config = dict(
    n_layer=20,
    router_score='softmax',
    init='normal',
    lr=0.000432,
)
Below are experts of layer 14 (counted from 0) of a mixture-of-experts language model. Rows are named router (the router's row for the expert), gate (a neuron's input weights, with its number), up (a neuron's input weights, with its number) and show model dimensions 0-127. Each number is 200 + 40 x the weight over its row's rms, rounded and kept within 0 to 999.
Before each expert's rows: a language model's description of what the expert responds to; "gets" lists some tokens that make up at least twice as much of what it gets as of all text. This comes from a sample of Wikipedia text that the model never trained on. Tokens count by the router's weight.

# expert 28
It responds to: Abstract or generic nouns after the, a or an adjective, often followed by of: role, aspect, part, character, version.
gets: "s", " part", "ation", " name", " role", " title"
router,248,203,217,193,143,187,184,219,270,219,173,177,249,187,159,225,243,168,171,266,232,207,183,278,197,149,216,202,218,149,186,222,175,156,256,205,255,180,158,229,158,132,230,216,159,200,197,154,137,121,147,194,173,220,226,207,173,127,187,175,159,172,172,225,244,177,159,204,76,228,223,214,121,284,192,224,216,193,141,260,141,145,204,171,198,181,245,197,177,208,208,272,288,248,227,220,191,171,156,147,241,127,161,204,196,167,178,193,244,245,269,179,256,197,234,202,214,160,243,237,266,219,137,214,225,212,203,142
gate5,229,208,232,212,169,227,243,225,195,324,215,198,215,193,206,197,203,187,180,277,237,279,198,275,198,149,196,246,210,215,220,203,165,225,220,154,238,234,219,137,267,108,209,292,179,132,182,220,201,251,190,216,203,169,253,234,265,200,226,214,187,201,243,168,215,230,131,296,202,150,174,307,162,209,220,215,216,256,191,244,191,221,215,154,149,166,186,193,214,164,232,268,202,245,200,206,215,179,200,118,239,206,189,114,198,151,161,183,210,182,219,144,222,184,158,188,218,157,220,117,226,203,109,209,164,159,184,183
up5,135,161,197,248,217,256,184,135,206,152,262,240,196,191,182,222,199,224,161,191,238,215,123,220,226,194,160,205,195,137,204,101,200,174,218,223,272,187,201,171,235,206,159,221,205,141,166,209,163,148,201,254,187,205,193,185,194,215,189,254,172,204,117,230,205,157,177,155,202,204,240,216,175,226,167,229,117,140,175,164,263,148,187,148,197,229,226,224,265,174,197,119,189,199,183,174,225,209,274,245,195,176,153,285,184,247,154,208,201,200,238,275,255,311,285,249,203,137,180,160,228,160,203,190,252,246,231,143

# expert 36
It responds to: Word pieces inside German, Scandinavian or Polish proper names, often with umlauts, as in W-ür-ttemberg, W-ies-baden, H-ur-kacz.
gets: "ö", "s", "el", "ü", "er", "y"
router,228,290,181,201,185,197,169,218,206,167,165,240,256,188,174,167,191,132,139,212,221,123,173,245,275,198,252,178,215,202,219,211,182,210,261,179,175,144,134,231,191,196,197,194,250,181,197,160,173,176,189,203,148,232,199,199,203,113,186,127,202,164,201,247,164,187,140,288,102,246,187,272,144,242,153,232,174,192,161,192,175,214,267,237,147,121,235,152,191,208,160,282,205,214,234,144,161,203,171,186,257,163,203,250,166,173,201,162,209,223,264,205,228,181,245,201,206,165,276,186,247,210,127,235,247,146,156,168
gate0,206,224,196,194,174,163,200,214,161,153,151,241,206,226,205,83,183,220,194,226,171,246,205,248,232,187,190,151,206,205,203,220,204,232,290,167,177,118,233,264,219,197,177,268,188,206,116,177,184,217,151,215,172,186,180,191,244,179,191,196,175,183,205,169,170,282,158,158,234,143,200,242,180,239,183,184,204,158,218,187,163,242,278,123,169,181,218,223,287,163,183,184,221,236,221,219,173,156,151,173,171,149,283,186,182,222,205,161,290,204,192,236,195,194,137,236,160,212,318,109,266,220,212,130,230,258,194,173
up0,183,197,224,73,160,203,170,200,158,191,186,190,221,210,203,176,163,229,244,229,159,203,140,187,191,210,130,222,248,252,220,290,176,211,248,222,184,196,234,181,265,182,190,227,211,206,174,220,211,188,204,224,251,204,220,175,137,242,206,179,218,226,146,185,110,168,217,198,176,231,216,165,183,248,273,268,281,253,275,210,231,201,213,248,181,223,161,84,104,181,220,188,171,231,266,136,172,231,238,124,197,225,169,176,176,256,216,246,208,226,218,163,274,186,188,250,227,144,206,228,183,225,287,205,173,142,180,199

# expert 58
It responds to: Final s and inner ts pieces ending words and surnames, especially Slavic names like Likhovtseva and Kudryavtseva, and plural -s endings.
gets: "s", " S", "t", "ts", "S", "es"
router,230,286,221,193,157,134,190,224,216,172,146,223,228,141,210,194,223,202,170,207,170,165,106,248,238,172,214,188,247,167,187,242,174,147,232,185,191,153,114,214,180,136,186,180,170,172,256,185,194,167,167,194,157,230,213,213,183,183,137,165,168,160,166,272,140,136,159,225,135,250,188,227,133,253,167,245,219,184,203,220,173,174,275,222,160,127,242,96,198,182,164,238,226,222,243,174,192,168,148,160,279,101,205,267,189,218,157,179,268,261,203,178,222,236,218,144,228,184,229,218,168,230,165,192,161,211,186,185
gate1,216,261,161,139,127,184,231,213,251,292,158,144,271,201,214,234,176,151,249,226,182,319,264,200,245,164,111,150,224,196,106,265,227,226,207,259,160,186,187,216,213,192,179,218,165,164,266,198,174,176,201,233,198,190,249,241,276,132,165,211,243,198,201,192,233,202,181,145,146,232,257,217,206,176,223,108,172,134,211,228,192,153,234,144,128,151,250,217,177,191,208,182,158,228,205,240,274,210,198,125,181,225,216,194,169,200,175,247,203,185,233,204,208,205,170,184,180,158,218,216,165,272,189,194,182,207,219,175
up1,191,280,170,198,218,129,226,156,285,230,232,210,230,167,199,285,209,177,187,213,186,271,164,183,239,139,163,147,164,239,82,180,90,224,228,191,187,182,181,197,242,151,138,208,151,143,299,217,244,194,214,220,236,225,223,198,174,193,189,268,240,226,219,235,207,131,175,135,168,175,217,146,213,151,155,163,178,138,161,201,278,199,146,170,207,203,207,266,190,219,172,195,219,204,265,231,205,136,150,216,171,244,220,174,230,242,190,220,251,187,180,158,260,222,167,189,127,164,189,216,201,147,174,213,232,219,221,214